Experts of a small language model: a variant of Adam for the experts, 1183M tokens.
Below are experts of layer 9 (counted from 0) of a mixture-of-experts language model. Rows are named up (a neuron's input weights, with its number) and show model dimensions 0-127. Each number is 500 + 25 x the weight over its row's rms, rounded and kept within 0 to 999. Numbers have three digits each.
Before each expert's rows: "comes after" lists some tokens at least twice as common just before its tokens as in all text. This comes from a sample of Wikipedia text that the model never trained on. Tokens count by the router's weight.

# expert 6
comes after: "of ", "'", "in ", "for ", "-", "with "
up0:491513479500504490451471485471501499491517545506523452514468508527472499508470528547488511469519522447491508520493484541537525507470509512499457509476483495498523442450477515501509508510532533525539523493515522523503480514532514490516501501485491476474475490466535508526469508500501529528479469541485541484533507517551481522454467539523485506517519502486534474541436508497503538492433
up1:519513483518480493484539516524490530514495506490493495473502534513524509495549499499459524485492513531552464482529483519547477458538506513501533504487487494526486518534546506505498524505488519512506507507504520538512468488477477497461521449509497534543488512441536492490530472510468498554547452525510512501499525505482523504493514536437448471516530490462513515500539493481545478556530
up2:488558493499507474496476548504506537493505468487510510479520537446432493558501501518525477513504494530490504474547507543496478515524496493516504512515541459517506461502500479483541510470489530467489537501553493510527496465511498446472536510508515483519497484503490490547473514500480490508520484489504535485499490494515504521498477510495531526484521482487505509464518504490517462481514
up3:471472508456510469551537514571477480498528490526480508505421508487514509516524486566484431469492502497472500485500501524505498516513502485503522551494494457494528491544461508507533543493473493487508482471491492461501470485486504494465484491487483494543524506523461483474451478515501446490474481448529499510486516485482486473480548510503457496523526451497467483524491494521536494547537
up4:511462499488559501492567542484532474506514462491498528530518508478501487504478469531511493472493495493474534520498522507507491528533522482508465455525532500492496494499500477510546528526570511500552519514493499518503513525462520492509481563496472513460492538497495517500521519462456510498442525509507509509534535496520497501550491555509468503513508520498492480544455491500486478527532
up5:441475486470496491561545472518543447524525490487439525495538496543513484475522513514531483548478493489494504431486505504491507523471489500540456451507506471529519472511443474497499480507471495513441491503507515445486515534498582521517515517485448519517475512515492479478528476496508495488511479493508480495454484502497541476486545490529493519492518513486528508511521473512471525517517
up6:493501523459495482489523476518517546488478440504506508499508556541509517526511493463522518486504465461491515547507493497568469440517519505464490477476526494502518506445509482424514519482493476455508520523528502521502502480462459512459501488486496498506503468508496486515497483524521501510504531495474527487490482458452521532496491504495488489534482525503466492464543490479510464442483
up7:497452494504496466485552524524465557492477494540530522542516491464510474499510508479516471537558481477486494500483487487520479554534518470511503486534511487533468508489529542498519520558532509498539531496502483490524470491491515444521489500526505486539525488451506500565508493561516480519493528494488521514536520515513469559450509505522507510446536501541521464481512462453478475523495
up8:503492503467480484499509500463512549495480505491483521502520546484444528525517495503484495480523487513528485500509511465526536473487523438491511503521556492516489507518509455486503511520509501486493501497548510533542497486499485488517490479487533482484510503510470472530492479483515521504537499479515504493502497502526511497515508533471501455495550515522488476481486487481526475503522
up9:509532511474490489484500492494520530482484509438468489501506481442487516479539512529495488498541481530502506462505532473494518527535520529481514487482469528534484462473487468470493495489504528512497493520473517489503489503529509472512451518497477511474423504455476481496456518466499529527494520480487520495529566457470455498538484521480537509516537521474531507500462493476493504508481
up10:472505486450544505503529506515525520525561450498507556470502505543532502495445495524525540474497547507510516507478565509503471542484548503490496447496474474501508474515481489514503543500474536495419507539525515462498470504519536493479450494505511522482511476536470460499426489519476525493536466528528485465499536527503500503472496497486516532469550504517514502517493530489434535494473
up11:500474559457544505494508546501491492500568465545488547474446473534480510486503509527511480494516473506503456487472488552508448527512512483449556483535497524525514475520521479578514453536497469468474543482465529540495464495498479490524507497517515484538479510491534483536483493482496447515487477485501510537500519528515543498465533505484488539501498500509530518509509492484500501511479
up12:467509470500460471497478525513524487503492477504487476506451537495469491550513525522483483496511489501494477476538501515531493514518529507494491504545523506498488505533480478466512494507490528471483538507540472526539531529474500453489505492489492476539470469512461475484509525488526508501556483510440516477536500498487496539480510525492538474497490494471509509520487508457522460503470
up13:512522515526441455522480505493526497526525485512499510476510476462491505506476511551518481520524519477527493437495501493529516494496510473473488470523474459519491514510495514490487508494508484467562541445477491468510483499497491477498447490489486517560509497521468499574479495515515471515472489468462513507496481511510459492485531520502446487508528520508491507515502457483550491494520
up14:486506516483507503499537500490466539497450533531524489517503510492472466478504500503486497497518532499484538509528481502537503487514520484489531546480475538517477508484511472497512477540525513486516506517492450468483527517487491512503529499522478487537490530504477470468486498461514542494445525485502475545483510486479509504519487532490513456504528484473522498454531490479481510510484
up15:509545491477523511492499529492467487517509517546496516490492527483488538531498446486464545545530581512509485503497491527496554523492505458517524462499534459474463483513487505494560512481523489512502544456491527481490509491449493513522442486477551486534508473470442528507531486477488510528459480516490461474504508473487486504527523489466484525446483497535520492484493503503470496482497
up16:498499504469487497505497485487541489513451510421518519528475509501472497493505485493512496460481506496477515516511537547526504544513493479524494518529507523490473493476519470484518533493495482464450512469492441503469451480485463477480483501507490520481505475436565499520502449481530498501521484524491512523491500452478519493525521511501478503540507507504494514461491532506521506521507
up17:498441533540513522492461498491512513495528523473462517515455513492498518477485547488465541480465524479443495490459498499471493524508485503458508452557470532487505478441503507485506510496476494487517489490482502526498506487471507494516472465512505500500498540520486448506503505466518535441485516523539528524473463491505418478485500529539468500509511494510525484549509475488491503483483
up18:482535485538488499492507538494502546504485464520514513482504505476480477505482476546502460473520506534515500487522498505552484522494527500528553518519519481505482517491558499524501505521498489471504523539511507482506561514457520461513489552516525482475517488475542515491511523470504514512554468497504501469471484483473490551505479496454529514496507546493494476560539476461538495514498
up19:485483509560480486530507515549508474521541433475489524493496511480495435521482492476486482526468517496504518536503498502521496497494538487493496478467504493507466473546502467514525504539490537523485526527472476472526514526486575533501468477534493488514498493524474580490502500488482479471465497523478557487509525489498524569455493485496495504484505480476538476464550511508526476516494
up20:549517494532517498502485520528479468512483510525509499542516495502494527471512477482507516520481523514534471512515483481541492454528524497509511537488503487510484521534535487477480535478509523553549497551507536461486495538474473481504466511514497527490518517511501492503503520471523469518516499491471530543480532505479519545500492484443538475548488513533529479508490470509538474459531
up21:479483499522495487518484511481507508513471476499500486495539498477502491472502475522497496507522542524550528514495517513513517505513514512523541472507460470505469498533496501500548458448490488498492531526546491534496515462505485470542463531526507512475479522513547563503521501495466524545485521486537518486544471527450501443458513518521507500495507463488501476494517535497500479496540
up22:486534441510545535476519510499486481531468519510477502483492500545499520540521532498505508512514491474494512519507466519472509505492514480532559485486486501468453474499495504516519518511527460540445543527478523482529552498495491527523491503493520482473506485514484503522523504476480484528468484492493469521493499528509493507488511494497520513515491521501501477480499522486479471480522
up23:524517495455504503502555505489533523515470415485494534496509471535480486464495497564532534470526516532473492519521511514528506478488511460510489474485460489516479535541535491515505504508539453481475546506473512508490531491497496493506462485544484533490468441513470513472467515509494508550485492473493550496471540509514498501548542503483504510493507523493494511461504484537488485482516
up24:533507474520538485487502534484493524531514518486549509468534506492497465503473515523499487531524475508496535553500505510501520456508543486486499495485499465491494477495508525528477491512488535489525501532508486503505491451509424454486486541513513496523441543476483504544505509508479502525470485459500515513548493505536499490491494499448500473501506476455498489482530487469503502500524
up25:515528495472509505477513487509553510482531474490497523514505485493501464519465516539506469516521477520534541538517512498500489522476498528502460529451470460523502522553478491483472487457497523478524484469503509506474463469492523524491531472454498480506493453482492530537515469528477473505485494496485536469516548518540472467511464509517467485452488497479518524499465476492484521492521
up26:477504510534513496531466517531502487506508498507492494453472480517470495486498493562538494491538482514516471477494489534488529522474581511512548501507478512542495529469491497531488479485467513460518523452500496548575450499456471468496489548493516484504465504472493509512519515509487460485464467504492524496515509477473499495533491551496497504551523482476505503480481537489529464530484
up27:503505502524475435500527504487492484486522520494476532474532540515501544453503470541525527535482496484519520493492538457508465502520550484514533496489516500498503466507503484509516480478463526504537550528496488446530514479480490492483493514505517530527525483478460509536529501496488492564525498458501528482514484486483461531496504501468544503506478508469499457507494512506484522468529
up28:503499501502473453502540478488520521496480474484492498453483525517454518531500490522509524437512529507527516485543529489495479471465539510511514511555534510510477527542506488446525514495460489454466526536540505462506500507504463515485474454482472468491486503486520467497494500488481475507497499536472565497525513496500481492502498520500492504498503563498481500479492511477511477507478
up29:490453520532513500483520521511468543500494499502478515493501513493491464469495514484491523482503534528504493473470485482522503487496508522480528568493484504446485503486535509563480515515514469508531517473515463512529491492489510503528480554467510518493480480506529486464474503512475461541488515478506500520519520507487485488501530505461477487513523556497481449513563481471494481503545
up30:526534507487496506502473522511491474536496506518473477485487476523513554468489501515555495494514543509519512500480496522488545515470490496484505483486496517496522498541498561560481484486541494489469501521499485494494435536495475506488514496502486484497462488514523460478521507520497503551530498515511478479515568554511514513515539516503489500505494506517475468491519517517502525500514
up31:577506488465526499485466499534565477533509517445539477545501500483511502479497538533492481480465490497528484459525498453483501476478492508516483535441505477439498487525533478495509468541481498485533488502482536483484526487494515501533503503450521500508541517506453495523483502488502538472492517514519514510536533471538491500530471528506530533498424469519510543540482508503510487487506
up32:491479487521478475504483505490540479496572485471496486481500513470519501501480499538522511553512451532504496466505521505493490488433527499511474499525491472488507512507516544502488499501484524482528474493508551468535519480479534464530548495497513499465479497476506484506502497502504531532498466477514485513520474482511470500488535505506452491468521503502532472525513473522503494481489
up33:476528492536534480473514518492512557499534495516498505538511507516489487526463545528570483512546529498484480519489461546468521532540471531506521540513499524513521514513481513494517460477485507504526520447486475525493500533501500514493550552439487503478499556493548507530520498510508537513512505528509495490538520499518472528456487516466455458490503498537511516544474505515503492507494
up34:511516504510554503534500498464524460515568534455484492511527479489469489505501478485513488490480485522480472505480487470473527522539458511485472490524499495488499485505474502492499489561485563495492477503497503483531464488484477528543481440493471527447537516511496533510472450493477473484483482543540505487488489486500454501494495513544489520508533465525464492502494475485443502498486
up35:483462544472492475485479483553495530465552489512486500485472501559476511509520509504497505554506477487555509483506498496465491529454514484519553483489473526478516503451495505528529485484486527489532500505524499466541506477567436479487506524519544440492517469525529490524510456525506485513497534491466512480528538463474513497484513488473528499453483455515484501511490473521495506512501
up36:459471459497553509508480488497473521484524511494498513491473539482520505506516523503500499515500546487476552500503479531495494506475496482511482516526515517485498471506512496498570515476477495489463479530565545519478508497468464519507490514517517500490517493452476540490516525479524492483468481469487516479475491492497536473528520567489505453464510494472515494517515544474516512529533
up37:453491486501515500512509510479514513473490472514480524512463516479485481481488536491477444526494507488510456500482525520522492523479514515539491497489497489485494518528495483491511477492458479455485503485463447496539554486476484470508482519515480482486523488455516476521475470516512498502470479492486519490493478522470479481506507479476485469516482498524511452535482495471460489478512
up38:501521519503479460468482496467511516493475510507528498519506541478519459493504512515493464534532537505480511507507477516481526535500497468464514514485497520516482489528505489530486514472516521526497512483497566485506468483515488499534509506494503493509510529501513475518574478525501463468501567447439480490477546489499502478521511513500463480513509513490528541486477489489507496478505
up39:491471508510495486475506514516496534509530488509490474477483488500514503498505510495523524481530491488522506499504478554468538464503533520492506515507451521503509468512465491473488474471501479543503479505465505536530495528514493460554511497531473485493467478489540507538516517460544533499516543505470497482483494531469482488522507560494510479447503497474543468524525473488457494518496
up40:523554455508493510492506522507488518519474519537522539454495497498488507526499479497495552505489468513515531485480477502450491463485483499485554520489528567493484504520530457481499526537499517525554500521499509534480523473508511513536539505502477491482541518478523474489505508530513528534488468480522492522535522514516503477517486528510523496471517484509462490528525509490491479522503
up41:525537513483491514492514517541496520499476513501506538529524496509525497492492484499493526506512517506520462522510459540491451522495521508510508493514490581487497471477523492532498455476457510480458530530510467483512530551501496496488533536524478462526520497485514508499496515490481509499494497507542509446511485494508498510473484524463483459495532536478526466529534494488508491532490
up42:472508475474520507506468548543470503494483437474499512466483494467541505470526472489476458458515482496483527478503458538485513556519521485497499529466506519469496485478492484495542494537537509463518467493471479468513483558510496512492497528506494468524503510473457502485484471500530468471481475491522532518484489513488517443523498508494484496538484487440507506489481510498501451522471
up43:563460467475569476499479505524488483506523473460522494527475493486484487532520478515500447520480536489523471496502545515526521504512521489482506500508515475493477508519552519442472530477471489484523455528509543460486461497481527514483496487484528527493522540490530543499519488529470517457490482497508488544508512491500486515469490525502480521479514517506480525540533519494475512498478
up44:517530478478496498463474467499485504473502496461500474506495494523442521480474486525502520548536487503458518483580513527497469477514474466510522532488504527502458508529523483475507498510506482479489524515493465483474503516506484501529489501511468512502510510437495492499493488500475507498459492464511492469512507510473462504515503512523545454477504491488513498464496526500480515484470
up45:500529480511487492497515511488508484478480484543471489510506471496499439463502483550485481480502492430518497494502467541530500482511504487497543548502475504486475513551518456450500514490546502449514520501482501490496498525471478488479462541517492508489485466530501514491467481544494474487514517534492549500523520518482501472454508496503430468487524475541475505540491481489486503459500
up46:518482559483496478467521491478537499521495470523503519483494498527464524534498517494503507497493463508520526465481547486525489471486510500486492433498488515495464470545528505530537528521504459497476529546540496489487474483510486455451450508526494454520513535499503517514465504494492503533509500522511510516532511426522484509528537491497469523483516464522472500458538447531487506501484
up47:465434557469528470479476516503480572471492482534508544510468506478488497470504500518527500557508496452525466496527473517495510461484541503501536469453490576513503504467460512518524485525541500478502531481433508491480468519521450473500508512500478494467532468501507516486497488482487524528455511495483466520525524470538498541499501512492522485478456519507531457454495532474445480537473
up48:506502509517546520485518579528515534511546492540471501528439478480518526502519485495535541484496556498511478487533502550489507484531487498484531513526468486492465515527520487507509558548498498510507528533530452529469450500504500480500497519502484518499469507467504474501476494472522521495527485507483511526511541545499476525496492541503510495526520497592519484530548493488515465454497
up49:530503541482466486528494556507480508505493516491528489488503484470485533464504511521488516496549517503483526543486482509522532444513502494450535475507506519501470543517490490470488458491492513469521480525469495474525514487507475484474529507502499504465453517473531523526524491560474465476557528511483512484517517544524517486474471510507510524508471512486482483516497521518509497497507
up50:512512488500472485521492529490511493533522499492497463497424514535408493461516466509522492510495520458540492464493498496503473473519514456482504510521508511474499561525495529497507487505502442520455526500508492533506537482478500491485473472493452504490545476510505464500547442495535476559538483521458495513462501497458515507527512519500527472487455505505464502491483489497490499479509
up51:454512492477484474491496492507500501528454488505493468482525486503496519510542512468520479504520512485482527510468485516522462496491505508535541458516488518496480503539459461494526505488487504483501543530514532511493531518508494495497471489463501514504499483517503507506538498547521489501526487516500500522539488456488484496469496497538516443535526516517469462507482528486492470497469